Weights of a small mixture-of-experts language model, trained from scratch on English Wikipedia.
Size: 14 layers, width 160, vocabulary 8427, 22.2M parameters.
Training: a variant of SOAP for the experts, 4601 steps.
Below are experts of layer 7 (counted from 0) of a mixture-of-experts language model. Rows are named up (a neuron's input weights, with its number), down (a neuron's output weights, with its number) and show model dimensions 0-159. Each number is 128 + 32 x the weight over its row's rms, rounded and kept within 0 to 255. Numbers have three digits each.
Before each expert's rows: "mostly gets" lists some tokens that are sent to it at least half of the time. This comes from a sample of Wikipedia text that the model never trained on.

# expert 77
mostly gets: "professional ", "international ", "based ", "another ", "world ", "home "
up0:140125095106065091125131142116161149106162100219158132131083098132165175136160084075145107073175154069088146151081155169177146119126130109166106166147152095183099140116131158138134126157143143106093105107090106175093165134092121158098131076189079132088171192135153163106119118095130132097117091133093148061084112136156124127097166141164150141136071095133151077144136152103110191130089163117107168092130123138136206188151114121152121111143107134128131119181142166108168084062058125
down0:147140140144100167112115150140089089155146125117138159145150172130194136209052088106097148142119158124066112111204123126075122101088157126090142123130116084124118129170125162159133133111142140164151131219139149211119079139159118127122106200163135135116066176190132118144134145110153112126112167145152134110204084122181091132102099100139132141096101147076168101149079119128110106147079082137149149065113101113065104110097093148126106123214090119100088171116124163121109149161163111

# expert 88
mostly gets: "However", "sq ", "JPL ", "ford", "ver", "ated"
up0:119140075137124090191116122170172125121180073108148151135213145123094198143109137120070115120054143164094106152113133138144147112137154139062104144146111111123193102100134092134088113145153143089097171124135117141102105103155186118131155121116133132189130129149096143098205116137106114181110177168115087210117120174057148135131152126150140099150130130138107095131186072090162118064126135141115118088118179112112148120145101172050114139094086098166190146137075099106131115084173130
down0:142177139146159146112123133166109133135093118111039114205135162123091139121123168131204124133216088209087097146164089100131110111099153168147137105119109180092147134127116119092119133146111106117152160154149093189140143164219137104114173112155164113116130163155167090061087152094102106160125099116155109124098159115157125127129094120095165130046109090120167133154115126073140168124145140129124054111099188130167102167101099090051102102098098167123135122171143106111126103118085142

# expert 80
mostly gets: "However", "tion", "ent", "ted", "him", "ement"
up0:122164071158152210117118149122178125142161134112143124080125117168191126172145102080109122171075148140070088158149161155123096154142142172101167146125085127128154093106141129180111094130094156040126117169079099113107129105110120072104096189114092128067130164132140142119153171100127142134110098176171099119160127132111108089119193077135090098099147107109136099063177130198084136089124116156108133099116110120177159148127158095130116159129073208144151210176103104157102122124132125
down0:138125122114110117144109119075106108103136112142122167117156099138113141104124101097195098141093110136117148105124090098078168225155150120110138122136130060154143139203171105109168125062061119116171169177129136130069160149134169152173097116144083131193165162074099108136133164140073113090082139162075073157114131157085084169130080160090090112117137138185114145129119117126150157103143183085121153141149174163149131190084152144168157128084110149103080118119067193166139109120143158

# expert 53
mostly gets: "that ", "He ", "After ", "During ", "which ", "In "
up0:198117148105183163141088115106112116159123142133137120183121108127173126151106158138087137162125177169190131107145138150084097112146152128107043144133154114128118158078107112144082070090150101158130118125170096155076133126154115104151081106114153157142149096135174160041200167156089166115101078085145140062094094126144092122149100151134098153156093118124091147144110138112173137205120097128069119122136188131126161102081164115114109185100150205144114156140106071128168129138051115
down0:109106175137094121079149087147108115084095114179139121137100156119048196220074137167113133149086136090182140214116070108072107138078117164129095086127140133064183133116172137063111072142106138128091138197175124118111127131130086163156156169121128156124139121179103187143071155178159142121073168133121140155093151150121160140107103146072117137114092108100173103108121110169101141145135127165103161072144160109145100104120135165160111150181152128150112119127126137151147138069114144

# expert 7
mostly gets: "Los ", "Rail", "Bow", "ick", "(−", "Campb"
up0:111169078073145112123115164042141142199149154170167109124113131176136146192095134149175109083172125062112099152083151118145152159115114129185071126092088171083160088098130135141145169068124099136093086128132147164080160165160105134048143157075136150124186159123194090108157091142164151101114143125143149133113143097086067160143129123188146115117161140161121153148113189126110139139083159078064132131086100146123144098087096106095152145142098107143170174135156101090154113121122122
down0:124144146093129131097165164140113134134146168152169172127154140163180133122120139173111077109107130129137137115129140080100086098078133209104128100152069092085177152088125119142129100119151149101149152155131091137167137098128067143198090153104165106124147123136113154090143101148165113063109136115158194123086142148134162162205063087090093115115081119090108109131156073132159164105117130034161170162098153119143093086118142108063132119138102180181149140170071150087133176185095153

# expert 19
mostly gets: "″", "°", "War", "Coordinates", "Born", "political "
up0:146143051136078144158186120076150113112136148126157161137108090148083175193107145155169148128175112103126158139175175073083131124127162149166075109101153027037201125076119124164149112139136108110143163149152105140148101105113154140142122119139107080112123123089110136145097170151159160058182165171110122148191122148119174103114123137145168091134114099083115120132169085126151120113166126101111147094107134160141131077114141181157112150139135056135170106103137115077139043136121107
down0:125095142087109192094160121125173153122134132115156195133095095094168132177061168132118092129104115145113096081141144134129203118107110121161166143151084079060168115094031168082106090091125145084113096209111123075140076146120160198078163133102092109175118114138128100128144117134106112130134176153149131213125137162126138141153115161133086097143072122177133130120117143159204149143138090130114162131184090155090139127109132142141164104128062164115114151127144105067150135138107130

# expert 117
mostly gets: "into ", "before ", "during ", "until ", "since ", "across "
up0:139106111123143083119160149104125105106164147161123170108056162099090108149130188108128110182196131092079136109116130122128182143136149093123157170121119122155121165095120074148146096161145107147112092119094085126119097124119156141164113122186074145116116185092121110136156071169125142135139113101076116077057176181117082161093142139111089168132098123100088146088119107087237182108110081137156130141128116141100070177167145118143106157165128143146151163147156123149052097192136201
down0:184109104142186185125192120150162135153096180122104120155133150080066166128132120068080139112151133126120124163137147144157127139177155121112166127150074140066117114146117071114109090113113153112113123146116191058137139113108162103146140115127118144157135160094069120109097159135130154163169109137117111178114115086138127115026199122211058122086094150170105083093149092120155123147091075128192144160081191126123103103090137141130142150142101136139184132130080144143080143098179102

# expert 31
mostly gets: "ical ", "ial ", "local ", "tional ", "ological ", "various "
up0:089128049139148129108087109216146086161178119124115170167143157112123142105117127073160128127141147149151134150116129115187098138155100136067138063116080164130099109131138152129114194130200091103111118153199125128133092173121158129121119237162161108123147149092130139149142115130146117095104114106133108141117098071112120101095138081144118116134167086124047158134082144109104161170092114123099160138099083214099158076141074149118143092186089100120150113151147190119163118147111168
down0:175149099169188090082144118137160119132085125107134094173052128106108143118144168137094132106143145090120156082154151153169115122149154159100157178076081143110178120139171129220161110144128114160101116080153126144145091178090103135126123149181097034151092138157148141124172119140120158187142136126135141121111172089150187192122105059094111125122175117115126061160113136107102122101169053134123048159070135176158157101128145125146142091151103128121155144093087077143108092128133125

# expert 51
mostly gets: "which ", "that ", "When ", "each ", "but ", "where "
up0:066144081166094154115132117149130155103112123098160060040093102176100174142125164166108122170123090182105168148125112107131139155066142123164112089122095145146124138104118121162176079046115132133124109070138130142143134097170119105114075104141104147097181162123146156147127210188167166138084140152112142117126086069126161104141084169101182152144165171110100098107154121109093148124109127101125146145160167154091057150162154088182120146108199127109113171163187102134092124125080123
down0:138123156060155132109094133175100081115126193166095131168099158118133144088103166106214141111149144194118140107147147103145125129150119152123107212134067137106187103132137116057146120156077126122103089200121103078118116174131057114133140179091101042117155132123110169117115089114137130142160095095103150099110167155193136122140091079150085126142164081119117095133143134120126167133199124114115103128094073155165130202083094165127116142109095128159142096167132138153172096165134152

# expert 99
mostly gets: "| ", "/ ", "—; ", "==", "; ", "either "
up0:141177149100069123110114169073111138123125124129170124054177083125153113157087132094109083080208147166125137154069166166067140174130063108114134141115121111085121125177087135130157115141093109119152167090094190154089174114141143122125119086073163205110140096113189087168194118079141122135124130126139157071143137141109139136103064122142114127146093117101130161128089192107113177141099107134187155106179138179137117174144073137129116111115104135066113187141147164132113173140137119
down0:110120162142173113119153173167124122107097106131150085138130149099158178157119113156146068141111169146106172114144132075080116113089103167094130124135091094120211147134131110067142060124106104111124116183119151118149210157150091101113103152135185146096148112155137148098117140113153141202085155169148185144104117075060188101143159093096121132118117093080121140144160132123152152205184145102106128119121133066164111170168115147098163098153096111111100107120131061061062169142095095

# expert 1
mostly gets: "Pl", "’", "cont", "high ", "br", "Los "
up0:117156094154086105152147159099174129124143130151157082107169127161140086135123159122082177088101193127112164167105120082138149108165115161098174114093108126177128121095134110112163121099139075083127125125078103120190131103069073091180139108074099127176129077100095085104121166172133155131144159110145132153071154176189085083133123179138167155071115097174186121086118132098149130173115111093135165165111136104130147147115215146141115143051154129132166150130101150171095119128048161
down0:095140155121131135117151170124159145160127169165194088083093162127146156099112138148133174077087115161101187162155119075090195102167121130102077117170152181128109129152137153102132135165065147126131123119114182150181154052146095157125145159151169120138179135138139116106087134159119170096166117074119098162112170103141116080131069140206111129063175065130122158107154104103141144076055098144159128136129138116127156147167140065105097105066082099120119101088124121069101151100105162

# expert 4
mostly gets: "Col", "ath", "Car", "Mor", "Cam", "Par"
up0:073165108177123116113116132129145172129128125172132172136090158171112090128139150106051176162144118069200132161111117171166154167106147180137178160115157130112115152078178138076130161119132121214097082116136129131135122076120111100099099151142060127062142122185185097142142140108153118110095098136126098123105150094106110062097159107146129106105104153084137131074124082154128084121107063105089134061153104136225116098122185178123137106130157174140155121157155115126103177149136130
down0:161130078127103121113093149109075161135150146152015127128146149117171139139187195149125105113204152170154079116130133152143076117129167111149119127114139187141133135074188077095159129130105154119139151166137180085154133044145150156140154112144108098187156160130092117108099140088100128133107108048080112150161100082098102171136147139126122118069105141130126130107100113155061113136184183136161042162112094151137186154090172069110128126114132122097098134148151123169134138122155137

# expert 13
mostly gets: "W", "H", "K", "B", "Br", "J"
up0:109117090152154101161111145109152165147114100166124137096101166127128103117160148092114152107100171077126066126155121062153100141191178109115136124146148094084126158142150145143089156171105155188078137054169134163126157095089103175124086160188128136144047155109148161051091143085089111139121148180119116120127158147091146153114169105108153102131117074160172158170160061107147163098144130170117100037133137084202110146133132160089173086151116114140136112137154131111123172065113140
down0:174126202135149142137108140176168113163134115166111106193199119034094145130106131135092090049174137156114160126104108142102105116139111079092126190114078163125146094133131157149106133166058127140127122128144131139153143155183073079168129108156171110129145125172135129129176137137130107133159056152149125143090081119126132153161151169136153140134090095137156206155097137142147152157145139132109032098137110081065135126144121103116135056086072106184116090108145092143076135106129105

# expert 86
mostly gets: "iy", "ats", "ford", "Ker", "fiel", "at"
up0:112136120093163120209141123092096153188128125077194132121111113149090109147149167139094156133132123122099087104130164134128120144140145111137206074119145112144167105127120102168086095119140127161068066094149149109108158178127146074110109158024160113133130170149184131103144143105147161122100105208133064098182200161084175143144131152144113086153171167158157143066156144110146114096119151158091110128125099104116131171120100111116131098134140141137112142126035074134067135122169092
down0:113149139103112081119152068129121165134125121141128079171120074155061081073123169104134125204146056142139123125128143163068111086118123045154159158101104097097054107121144067117087114154074152094164113154133141164154140162101104090122110146161085119130128160204072122187135167173091129127120171135119145172155125144138114129129102110147056137149175169117097179144119137205154121162082153154098110216156133152129138116121139137161148109132140157161121142083090136156166108101151109

# expert 94
mostly gets: "would ", "\", ", "could ", "when ", "will ", "to "
up0:108114137163154145102125118106149127089076142160096139066150040145144124099091115130140149144086173147156128144182137174123137155121176102175211145145076093187119074123186109128135114102133137109144123079103157143154210130089111138146122114069124105075118123088189147085105128110100163146093136136132153094209101150166180140189055166152094088130129111135098113130162097092144056120151106128118129063115157149170167141152140122118192123138109146093088103128139140087127115138088179
down0:116140142132122146127137123194158165113086150118135134092120146135136094089110127129085172130206109062130105136125105104166107104064121087146144134102082093121145111132104056107172097143127117142147072178174129122126115112098121178117137132157133113135166128123116134130052140150119128185142158147145165120114165117109088174179082210204142081128134142122128133040121171096152157111089121149139135119178159176113170159152121216136130093107099143051077123072143168103135165055136129

# expert 40
mostly gets: "ill", "pain", "Church", "book", "cop", "public "
up0:143072147100110087135114107131126149080194109087180118119167116120142077144121172129137153194110162098092115095064166126067125114138182145152091164121059159126129101118144126156132091095150126124146069140113127135103154116136107097105146106072036122136127078155190155085115205082186158099124137126150210175117108112129078133145141134116127145160118124089127135105135128169134152137166081161154174146142137084127115199126097147150159089139123188136219124140101138113155114072106091
down0:112100086140106134177102101226154143113129155093181107215200115107140115138184154101083039140136160185122127075111105161151124131101133124103101151107130142104077132166168142168135135099125102170142172134193109108132132130101111099193097165101111101125082101135134178150082108133151147094095137125065148129136160187158163142126138105156149135095086101115144136199090113173123118142125145173140138172092114088155125078149119152074112123168099105110127128043116150103168067112125140

# expert 116
mostly gets: "before ", "but ", "not ", "still ", "make ", "often "
up0:112089082161192146132156124155102122146106190132117080107070105143076151158159130048119110119110133089145135152179141116144117156124096065107123159098138115172126080093153175171123108104144099141142112148121143105116076132205159182090134124186105123113095150170196119181142151119122159106077159174113135172082090109127165129113085155097120157154096179120078108114138134161042127110112125102128143160146110121078071160179112088141144112163182198096150123126094188118119098126087162
down0:135146129144168079121169197170131138114159125156118123119108141172145156164106175108103134071185187120130184173145121164065127071142134115106150127119108177158166106176060136121104139174100141155129162091143101126161113076144088168064176145128171120059113129139091045148106162167152148180152089135135162183105162099087130147055112091106123139192087139129108151147121130154079105144151143151171134147098076121130070114066127135120066108073148140129129095127090093114140129153139117

# expert 121
mostly gets: "Bl", "Sp", "Born", "Fr", "Br", "wh"
up0:127134143038195111102126129126157149206106112148106093161091105163132141183116080094132149167139073128098083164151129122144148115100103097199126083181147166147098134118094105200142131132162155136120123157109079142108131123136149149185086129143030088090147130103182122122143163128111075128155135148119131104056121090125127089135076175140131157133118147184113119116133098105095195117128111186100079123141078167141102159125102181191113174094098120186126134107130071111139118151138166
down0:170097143101131121114109136148126185113161127099128132082059180103075100101111101066139191172131193187148140159173129126100099150101090165141122208085172097140102071161188106091160133065143114178127175145141203134092121223137108096172133119124139154113131143165102092129128139133106116106080173125157110061140113168140092089118103116100156130123124130143100157074129095161123176163100136131156148119085112138142154081116172150119176107170141102135102093117133114079084102178138140

# expert 16
mostly gets: "Coordinates", "|---|---|---|---|---|", "there", "|---|---|---|---|---|---|---|---|", "ENG ", "Animalia"
up0:155139063146153088143141067141078106121153179107103082107128094101122106145077126091137134127197105059164045159120109080158109142196110112115145150098132110149115141132144176120122145141168122139132072150235160105144094070149138137179103159077096176144136146171139125146139100073078140115115163128133116100150107123163131149049095123187119176131108132122115139066099126173160179188132101098114108122142126143063178143149105135102165129136097147137155117157100174146130117150185099
down0:115133112064119031136187159153130093148112157129124076138152157123162064189137149171124178134154110118164110198163120071171105132136109142174074160105110132116155161092153140170066082130120104151159174091130178166172140075077134112124155164131169106121183116129130090107102175163063151121136149127141117109117115175153041129133139090169108136062126092131149118103140129161086120127132110139133100095096182104149184172149091159089084086143118128110114135171169142134101171095137107

# expert 120
mostly gets: "Best ", "film ", "North ", "All ", "video ", "episode "
up0:149163134120151131140123152085124133140120145155056055118117106107153103128094089076135168136116088126108099130102123132126116202099143096180200142171145098098151151131162091143100160085130091106141112154135137117094127143065183138190051147193083127143124145112189098170141092093124146083151072178179166145124150120148155087148062178144135166149105134127121081128036125171129141166066160150066112080119140125127177114140105121120149137120157129113183134127057149141122159165123129
down0:159163143105096152104093159129105178125132140107169090124200101103140144147128191086159146092121152093115152131155130097161170113126085111103136084185120115109135114114122173104063106149059138111116080132150121108139118096103147198173170136153141119151122120139140097097134086095108152119169110181171092070092125096087174155157131138134137147160124074092060098150175149148121100057078160128113176089134151071141137119123131145199095143079141094132199121191104103079136109174143201

# expert 81
mostly gets: "when ", "including ", "between ", "after ", "during ", "where "
up0:150111198140132094121138135086125129118104114119073160127089101195095208121092091114080066142130147110152070107089091092174145082146158157116073092141108105096107108141128153074106203157154111111150139139148169087082096085144132155194064128151131159112123152109097119108135145153118111178107066169091123083166146159133178151135139128080127082147103248137152086152158137106149105153150095106171149147126177124143151139113148132140090143143128142137184165132084100174110136169118108
down0:070133104105131116101176117160130081130135168114144145175154158105108084111156191172144133126167170124181175167136172167129111113127144129104146114087110148199134168077140098080120107161166128148056071137130120143144132141150163094106190117154129111053143132202164092130160119136123138093094087093121139211086076129123105085104156164127106104099171097127101139157116157160144122118112071110074168157110154071139088101133058106117190157097155122133113051166129143105143148106111167

# expert 118
mostly gets: "North ", "Sch", "Moh", "Dav", "Sm", "Saint "
up0:144107129119141093097119074120110130114211180107129188079137132126139135144118156094135180128127156096113025095166115126089148169135133174077115074139129153129073176145140101124159207160180151122079119127142125148109126088115112121123081115163150121123129183158204115103155121118140093148115138117186171127124149121155106165080154110130140103083092137159061078073194175133159140062139141086116129101167140108099149165182091149092096102092069121107146120136132176106089148129170163
down0:083151145084163081130132082112097120114131167124134123134138135111100131152116139157122124149179104169101141123170144087098129144125107185169163124122174164161110132100159139143097135171172132174119197170190151153054092124131189132089129121135154143148142125138141154177103138163105104097112174164122152144105174110152077101097145066096140116127181126108051131130150120142082143093090118139041125018149131100127155089119138080112179127063085119124183048093096138163111113161131162

# expert 83
mostly gets: "T", "Z", "M", "Q", "L", "P"
up0:139160099116152122173161111153149150172137052129124128130116070151097107090124084078134138188136150154211081117120124103117144068091116105143104187141139118161106156116139129131093122143086083089087088114127104201092113109057166127131118124109078124076170104197153114128184092120084119152134148116200139155111046103139196116140145103168124148149097137115095113101084145138177094146137146158132167094114110141129089138174148139196205097105083112149143145167134160141161122089169139
down0:173065130074119087106160119117113114114137174116066170105118100120123129127084149212118174136071157122086186090147107137141151125127146112106130191121158104137160129171161135071085143123077132108148129191086138153139097084128119129123091218157139135176152109109112049106092133145075154102117161187088164165111161129163095151181140119132132130060148111095114130109131185134143128141130167126087098147079168080094094169127107148114122086136186217128167122090117140090138147116149115

# expert 84
mostly gets: "In ", "for ", "from ", "with ", "On ", "between "
up0:205151162103142137133099140115175090132094118163132150140061123126093075071136080102157195142077101166150112074163148143156112150135142133088130207161073099131120144141089131125123103106178142145130124125141132114081116134163096087163129106096084123085146107120177152117154181078143141124099218086090092118159135131127120145187118132114068120145089141144130099118141153136116120190095133113099098159134127098166132136063113164093101146170220159125171188105119112072189136100092160
down0:103121181143127139160073105101105182147162154101127153165133166023141170148110166166157166108158128080093119152088113117139101150118108112166085147105129103139151132113154087084133116143113095142129086118115125226110109125116172107106136142084138155064098176171138113114054137199157125143141090132138125082147157124110117146102199140119154103039138089139109113156074143128173170124088143117129105160151162144134133081163165139174136070117130095191048144136151121083146162140106097

# expert 70
mostly gets: "details", "|---|---|---|---|---|---|---|---|", "Density", "demonstr", "tig", "- "
up0:128144085141118093107172124152104138141112072146104132089154141083173102195122158193135112133122158132202128152144121149130103095124144178153120103157098104165117162107174186117084133137184092112136196160156087179147088125102110156162140098187090199122120119127137095041159110083040125079112117139179132138138110135121103125120141128092091093144118111123141109177143103080176132144157164151132118136123101139096111151122085083182124144138122090038127088207078146168112133130092110
down0:151190153145122061144101137174136145131112113075127155137154150116115103138143106121103150162143111143119135098126139124108105109097061132151164095086090140095136115109136124098109109110112145190098137119114171087082134095136123114116176121202166160156211130207187096112123118196142112177116117152066103126100136093119054079161169114133149106131142088093175127108115168089183146131125086048149112167098181119178168111148119135045119123184152153122123122063112148119163106110190134

# expert 95
mostly gets: "Y", "Mor", "iy", "Mi", "Mah", "Tak"
up0:142158093120144115121096113115174177166132138094180197131111132183102132161144103102089195143152108111106147106155118118078128139149140109125127128141112088123105092032114082130113074134110153170106108124105112122159168106119170104091066154080141114120149146091089111101135129139061129185093084154172146125140115102194058162162116122103128172168148153109143141132097159099118208125147069154077128069113102108163129114180169171124110122155057098151144150148159165170075194145154158
down0:171148116129171160153151173162113091179105159111130095119142116118122143142146111187111166070147174138135134113105144135136101075064156047091085129132174117084138092183144092107157168125114139103113146141092144152130118184063138104096147146196105138089119188160148124114100129118126096101122058049149128074098113116110094169099096124134127167115137158088119085141144147200122149138125165147193123159166109141073128137133104127117116101084162169086097104095087209149078103174169171